config.yaml
n_layer: 14
d_model: 256
n_experts: 128
d_expert: 64
activation: "xielu"
balance_loss: 0.000444
balance_bias: true
lr_router: 0.00108
norm: "layernorm"
norm_eps: 1e-05
optimizer: "muon_variant"
beta1: 0.93
grad_clip: 1.0
batch_tokens: 131072
steps: 4734
Below are experts of layer 7 (counted from 0) of a mixture-of-experts language model. Rows are named router (the router's row for the expert), up (a neuron's input weights, with its number), down (a neuron's output weights, with its number) and show model dimensions 0-255. Each number is 128 + 24 x the weight over its row's rms, rounded and kept within 0 to 255.
Before each expert's rows: a language model's description of what the expert responds to. This comes from a sample of Wikipedia text that the model never trained on.

# expert 47
It responds to: Dash bullets opening list lines, such as bibliography entries and notable residents, plus row-start pipes and words like include, including.
router [117 153  90 162 126 102 136 114 119 152 148  90 103 125 109 135 129 151 105 143 109 121 106 116  82 111 102 132 133 158 119 130 143 113 145 101  93 110  95 143 107 123 110 107 133  94 136 128  82  88 138 148 146 143 103 146 129 113 137 130 116 144  98 111 141 154 136 126 180 139 154 152 131 180 156 112 141 169  89  99 122 155 103  84 149 120 109 105 123  93 129 145 111 119 130 108 164 124 158 113  84 137 169 155 140 131 138 159 115 154 109  85 109 124 137  98 108 119 101 127 120 113 168 127 109 122 101 147 154 152 111 189 119 161 105 128 132 116 164 140 124 130 158 115 108 133 149 102 192 166  99 117  80 122 120 168 169  88 153 116 177  97 153 172 122 144 102 135 148 104  90  89 120 163 137  98 128 149 147 119 150  81 156 140 155 132 124 110 158  83 124 159 102 103 149 157 118 127 106 129 112 177 118 141 150 136 163 124 104 146 119 151 150 158 100 153 147  94  88  84 141 139  90 117 109 110 147 150 137  99  88 140 130 104 150 110 156 123 125 126 102 165 109 123 118 153 108 133 104 128 166 165 139 133 147 152]
up2 [154 174 104 142 127 109 112 123 108 145 158 148 113 164 126 109 149 136 125 155 121 107 134 118 117 129 143 109 122 173 118  98 125 112 119 160 128 145 121 111 101 136 137 126 143 134 126 173 108  95 197  96 165 133 128 114  88 144 149  84 126 152 126 119 121  72 134 144 123 114 104 105 148 116 187 166 119 120 121 116 156 105 121 128 143 139 117 118  98 138 143  83 118 128  99 118 152 167 126 106  93  92 124 131  79 174 174 117 106 130 126 133 112 107 162 143 206 175 128 130 130 119 110 134 144 134 113  77  78 156 135 143 161 153 138 122 143 116 114 115 134 141 132 130 138 127 122 136 128 139  78 113 154  82 139 137  70 129 112 134 105 144 151 110 109 136 117 120 129 124 135 140 135 118 136 112 121 112  95 105  91 146 135 152 165 171  89 129 154 180 159 118 119 138 122 115 164 178 130 157 109 140 138  96  89 100 108 129 107 110 154 122 135 124 131 189 106  93 155 115 105  91 167 109 143 169 106 160 152 159 121 137 118 163 154 105 143 144 117 167 177 146 128 121 127 145 112 121 126  92 122 131  81 144  98 134]
down2 [174 135  91 157 119 146 113  86 156 119 152 121 116 158 159 140  82 136  81  95 149 124 155 141 117 134 102 133 115 152 174 107 126 117  68 109  98  90  90 134 122 118 157 113 116  78 159 166 116  83 147 158 154 122 123 143 161  86 135 106 119 132 120 163 110 110 102 135 129 117 133  80 197 105 119 159 121 126 112 127 141 117 125 122 152 103  99 139 126 113  89 120  79 151  92 112 145 156 114  99 145 130 133 150 112 151 120 114 105 143 141 146 183 138 154 152 125 130 140 111  95 125 103 118 146 128 118 140 116 125 116 119 131 103 131  98 150 126  86 140 135 103 147 143  99 134 155 116 121 139 137  96 132  61 138 161 131 137 170 146 139 142 117 112 123 100 140 129 126 129 157 151 157  95  86 124 170 126 137 115  91  99 156 126 108 109 111 116 116 108 132 106 114 167 149 117 159 120 110 135 140 139 136 146  88 126 105 166 123 149 187 159 102 114 150 165 112 159 146 134  96 144 171 150 112 135 120 138  72 140 146 125  93 143  99  95 150 137 151 120 160 120 135 117 110 125 111 185 168 132 126 133 138 119 152 188]

# expert 38
It responds to: Column headers and field labels in wiki tables and infoboxes, such as Total, Votes, %, Nationality, Result, Preceded by.
router [135 147 130 152 132 153 134  69 129 130 129 130  94 154 170 125 122 131 140 114 162 168 118 127 123 124 123 134 132 111 113 134  93 141 150 141 111 114 113  78 105 145 119  96 141  84 172 149 118 130 127 104 141 122  95 193 121 144 154 113 151 145  69  75 154 157 138 159 159  87 168 106 130 135 158 139 127 111 132 156 144 106 164 122 157 142  93  97 101 113  80 108 113 154 157  99 115  99 118 145  99 122 148  90 124 134 146 139 164 141 134 123 147 114  97  83 152 113 126 128 134 133 120 122 157 143 105 119 148 175 143 113  89 138 135 153 114 147 169 191 106 113 113 130 134  42 141 162 144 109 150 131 114 135 133 104 116 123 115 131 123 129 171 140 131 141 106 139 117 145 135 119 119 125 146 161 108 169 140  73 124 101 127 108  95 131 180 137 158  98 152 153  98 110 135 110 101 135 143 160 143 123 138 136 145 119 150  82 116 133 143 167 109 111 107 143 114 103 120  79 119 110 176 115 132 128 123 119 139 119 122  82  95 136 152 119 147 168 115  90  99  87 131 110 127 115 106 124 126 162  96 136 138 154 147 174]
up0 [ 96 154 137 159 132 159 134  96 102 142 137  82 113 124 118 120 142 108 154 175 132 105 138 127 102 188 106 141 106 168  82 154 136 118 143 140 108 146 167 103  76 102 139 135 115 109 135 134 142 123 134 128  86 158  95 176 121 118 169 129 104 125 104 115 125 139 137 156 103 146 113 169 100 121  76 121 105 118 161 138 107 140 158  94 117 120 138 128 147 148 140 166 112 167 104 179 114  99 145 121  89 130 114 125 129 101 177 139 156 126 187 133 106 124 105 114  96  87 111 133 113 133 129 152 139  88 105 156 122 119 129 112 113 116 137 129 144  75 150 186 125 112 107 135 111 134 100 155 183 151 101 164  99 146  96 138  83 134 159 131 113 114 128 146 149 156 106  90 124  96 119  92 133 175 133 151  96 108 155 130 117 124 129 100 144  89 136 130 137 150 115 113 132 125 117 170 120 133 123 157 138 105 107 142 143 121 139 123 133 127 186 115 150 108 104 147 122 103 125 158  95 169 114 175 155  82 146 149 182 134 152 115 133 142  97 135 140  99 146 108 160 126 137  98 108 124 150  87 126 117 119 145 112 101 116 152]
down0 [120 117  82 135 128 154 110 129 109 141 130  94 132 104 124  92 154 135 156 150 151  91 102  87  95 161 151 116 130 158 115 175 143 155 155 134 117 138 177 156 139 143 142 163 158 114 127 124 129 136  73 125 142 123 127 136 107 109 172 139 147 115 141 121 187 103 153 120 134 137 135 117 113 136 148 112 116 104 122 117  97 140 102 111 111 163 102 114 141 108 110  89 125 114 126 154 124 146 110 141 139 126 131 177 148 104  99 134 132 108 102  97 129 122 112  99 174 113  68 119 120 145  89 114 134 125  98 136 109  97  74 148 103 168 135 155 102 118 133 137 147 129 100  83 101 100 172 132 142  87 143 118 136 139 154 115 127 139 126 198 126 145 105 102 137 148 103 106 123 128 138  83 132 133  90 134 125 129 139 113  96 174 162 166  95 125 119 151  92 145 131 137 177  80 144 138 141 122  96 124 179 105 113 166 159 138 162 107 140 125 143 116 122 144 119 112  79 137 173 115 129 176  87 163 102 141  85 165 150 140 157 129 155 135 124 144 132 143 144 138 140 160 122  98  91 142  75 147 152 153 101 129 135 117 142 132]

# expert 41
It responds to: First capitalized piece of foreign place or person names, often after infobox labels such as Municipality: (Travnik, Aleppo, Prilep, Nikko).
router [108 130  97 133 146 109 120 129 135 120 162 116  95 112 152 131 130  88 123 160 141 131 119 112 140 102  95  75 107 161 143 106 104 105 169 180 162 130 143 118 116 101 140 162 149 106 120 108 133 119 137 133 127 111  76 122 152  95 146 136 142 104  71 143 127 164 162 123 104 148 116  79 119 145 150 153 109 129 145 140 121 117  94 125 147 117 150  72 108 132 154 102 101 133 141 154 105 109 116 144 104 116 124 110 151 117 144 132 144 124 103 162 134 151 141 134  94 135 127  99 145 108 152 150 152  97 121 117  77 136 103 120 160 102 100 112 130 140 110  90 116 114 154  84 113  96 167 137 154 149 149 166 130 154 133 142 152  69 143 126 165 107 114  78 128 103 184 147 179  91 157 126 139 107 111 157 130 109 116 140  97 118 133 156 111 122 165 162 155 131 166 108  95 144 109 139 123 118 140  82 138 115 131 128 146 137 118 140 119 160 102 142 128 106 120 171 116 145 101 159 150 168 154 155 113 174 148 140 182 118  80 141 138  85 126 155  97 121 140 118 167 167 106 138 109 149 154  90 177 120 119 117 153 135 153 134]
up0 [122 127 131 131 163 129 118  91 152 120  77 127 161 124 139 124 169 107 118 130 121 141 108 104 117 147 149 104 129 167 160 119  73 132 101 125 117  94 133 123 154 191 150 102 174 169 146 130 135 115  95 157 120 136 143 153 121 119 160  76 132 173 116 139 147 159  81  91 116 117 143 149 154 102 114 153 106 161 117 116 112 115 124 152 146 127  79  67 129 171 137 123 121 156 157 117 139 111 166 146 117 139 119 127 114 101 149 157 118 148 172 154 144  92 151 166 132 138 141 127 127 142 138 136 107 152 135 105 113  94 137 136 116 120 176 132 120 157 147 117 121 121 147  99 111 114 137 123  83 136 157 127 159 129 132 162 134 120 132 116 133 131 107 173 158 142 123 143 166 171 133 127 139  94 131 152 137 100 165  93 121 136 174 161  61 130 139 146 126 158 144  72 103 119  81 110 132 116 130 139 134 132 123 129  66 117  75 123 162 155 121 169  66 105 111 143 123 157 150 114  72 138 111 104 124  92 132 140 113 118 148 129 111 144 158 102 138 129 113 153 125 133 110 101  98 127 141  98 139 130 161 129 159 146 148 135]
down0 [128 123 126 135 140 130 137 158 117 141 127 158 101 107 117 128  99 166 102 114 108 119 100 163 105 145 139 129 120  78 153 125  89 153 131 117 155 126 109 107 133 131 133 108 125 112  99 144  91 185 179 112 150 119 153 121 129 139 100 131 101 190 118 109 119 160 154  89 135 172 146 180 158 162 118 129  98 174 152 118 109 103 121 151 143 101 123 121 126 119 133 132 139 101 132 139 147 115 126 102 127 149 128  97 163 116 115 178  90 109 127 140  98 169 126 102 105 122 107 173 138 172 136  92 126 120 134 141  98 176 137 145 116 119 141 114 148  80 167 143 153 121  81 140 135  85 125 125  95 163 157  89 122 175 137 140 128 142 173 105 163 117 116 134 123 122 144 111  91 197 117 146 137 132  93 112  63 105 155 102 165 147 127 127 115 111  98 124 155 114 133 135 144 107 142 135 157 152 135  86 165 106 121 126 138 119  95 120 111 120 130  92 158 132 188  95 137 135  89 127 118 107  93 136 131  93 124  76 154 111  94 179 106 139 116 124 145 111 135 156 151 109 132  93 139 122 126 149 104 120 126 151 122 137 113 138]

# expert 24
It responds to: First word pieces of split capitalized names or terms after the or of, such as Vol(canic), Pl, M(ujahideen), Sp(ain).
router [159 112 104 123 126  90 131 146  82  95 118 163  93 140 139 116 120 135 114 169 154 113 136 106 133  89  98 149 126 168 112 148  77 113 125 151 135 146 138 183 159 114 138 188 162 124  98 111 135 124 129 135 169  86  70 117 134 142 126 124 165 135 138 159 137 105 135 122 147 165 122 111 128 105 108 116  76 168  93 142 130 187 120 167 122 125 127 138 159 107 145 111 160 118 135 153 111  92  85 120 135 140  94 130 104 118 128 130 126 167 122 158 148 177 139 143  86 121 117 103 130  95 179 122 142 155 117 116 113  92 108 104 133 108 171 120 153 122 134 141 112 148 168 162 105 107 142 119 135 116 126  67 132 107 109 155 139  82 118 129 147 106 139  89 127 101 126  96 137 122 138 112 147  73 114 139 127 112 133  99  96 129 117 140 132 145 112 155 173 108  94 149 154 122 122 109 138 114 115 100 118 151 138 137 137 161  72 138 137 133 141 143  84 116 132 134 147 115  91 169 155 149 145 138 109 158 151 150 167  80 112 159 130 137  86 122 125 131 123 108 170 153 106 131 142 159 160 138 147 113 123 121  86 145 155 116]
up0 [146 132 146 154 107 126 102 109 124 103  94 116 155 157 102 113 136 141 101 128 155 137 127 132 103  98 117 138 128 105 129 105 112 137 123 159 168 129 126  98 108 119 158 110 120 151 124 122  97  79 132 118 122 129 125 123 128 113 141 101 120 122  75  97 164 147 110 176 182 160  93 124 129 128  82  87 148 120  98 115 133 160 178  96 107 105 139 112  98  95 137 130 115 120  96 147 149 101 122 103 157 151 138  89 116 138 133 106 171 136 111 148 123 123 133 151 136  85 141 121  97 130 118 140 122 123 121 120 162 107 108 145 139 133 115 116 132 108 119 175 139 134 102  67 140 116 128 105 113 127 138 116 156 126 109 130 164 125 159 134 139 152 146 116 137 140 155 161 133  83 165 181 108 100 115  96 142 147 149 141 126 122 190 132 162 175 136 124 130 121 128 131 197 193  81 172  98 115 163  99 121 157 127 133 127 160 165  81 126 153 141 127  92 128 108  93 157 127 139 146  84 129 121 116 144 132 144 116 166 139 146 134 189 183 110 146 130  93  91 133  94 131 142 114 138 169 151 138 137 130 109 162 132 116 165 115]
down0 [141 128 116 151 112  99 144 113 139 134 133 124 127 125 135 110 135 147  95 142 125 142 105 160 191 116 120 133 185 159 157 123 108 102 165 140 163 128 102 161 118  94 158 128 167 190 127 144 164 126 139 117 141 130 115 112 167 114 114 128 152 110 132 135 114 126  79 137 139 151  96 126 135 146 116 134 142 122 138 110 132 129  90 108 108 135 182 133 144 123 130 132 139 169 104 163 159 118 106 112  86 103 128 123  91 153 141 151 136 134 130 144  79  58 146 104 153 148 167 135 169 137 147 115 118 106 148 144 115 125 108  52  89 107 129 137 133  99 111 122 141 120 164 112 106 156 106  98 115 108 100 129 102 126  69 143 138 129 144  96 138 122 118  91  63 111 155 156 117 159 111 135 156 154 127 149  79 167 104 144 132 132 133 138 121 140 106 126 121  94 129 146 144 176 117 114 177 129 132 103  90 133 160 122 130 144 109 126 119 122 114 126 128 147 131 127 158 112  99 181 122 170 127 119 110  99 142 129 168  95 121 136 162 105 124 108 113  69 129 150 127 152 164 166 111 117 142 127 156 130 174 110 117  90  81 118]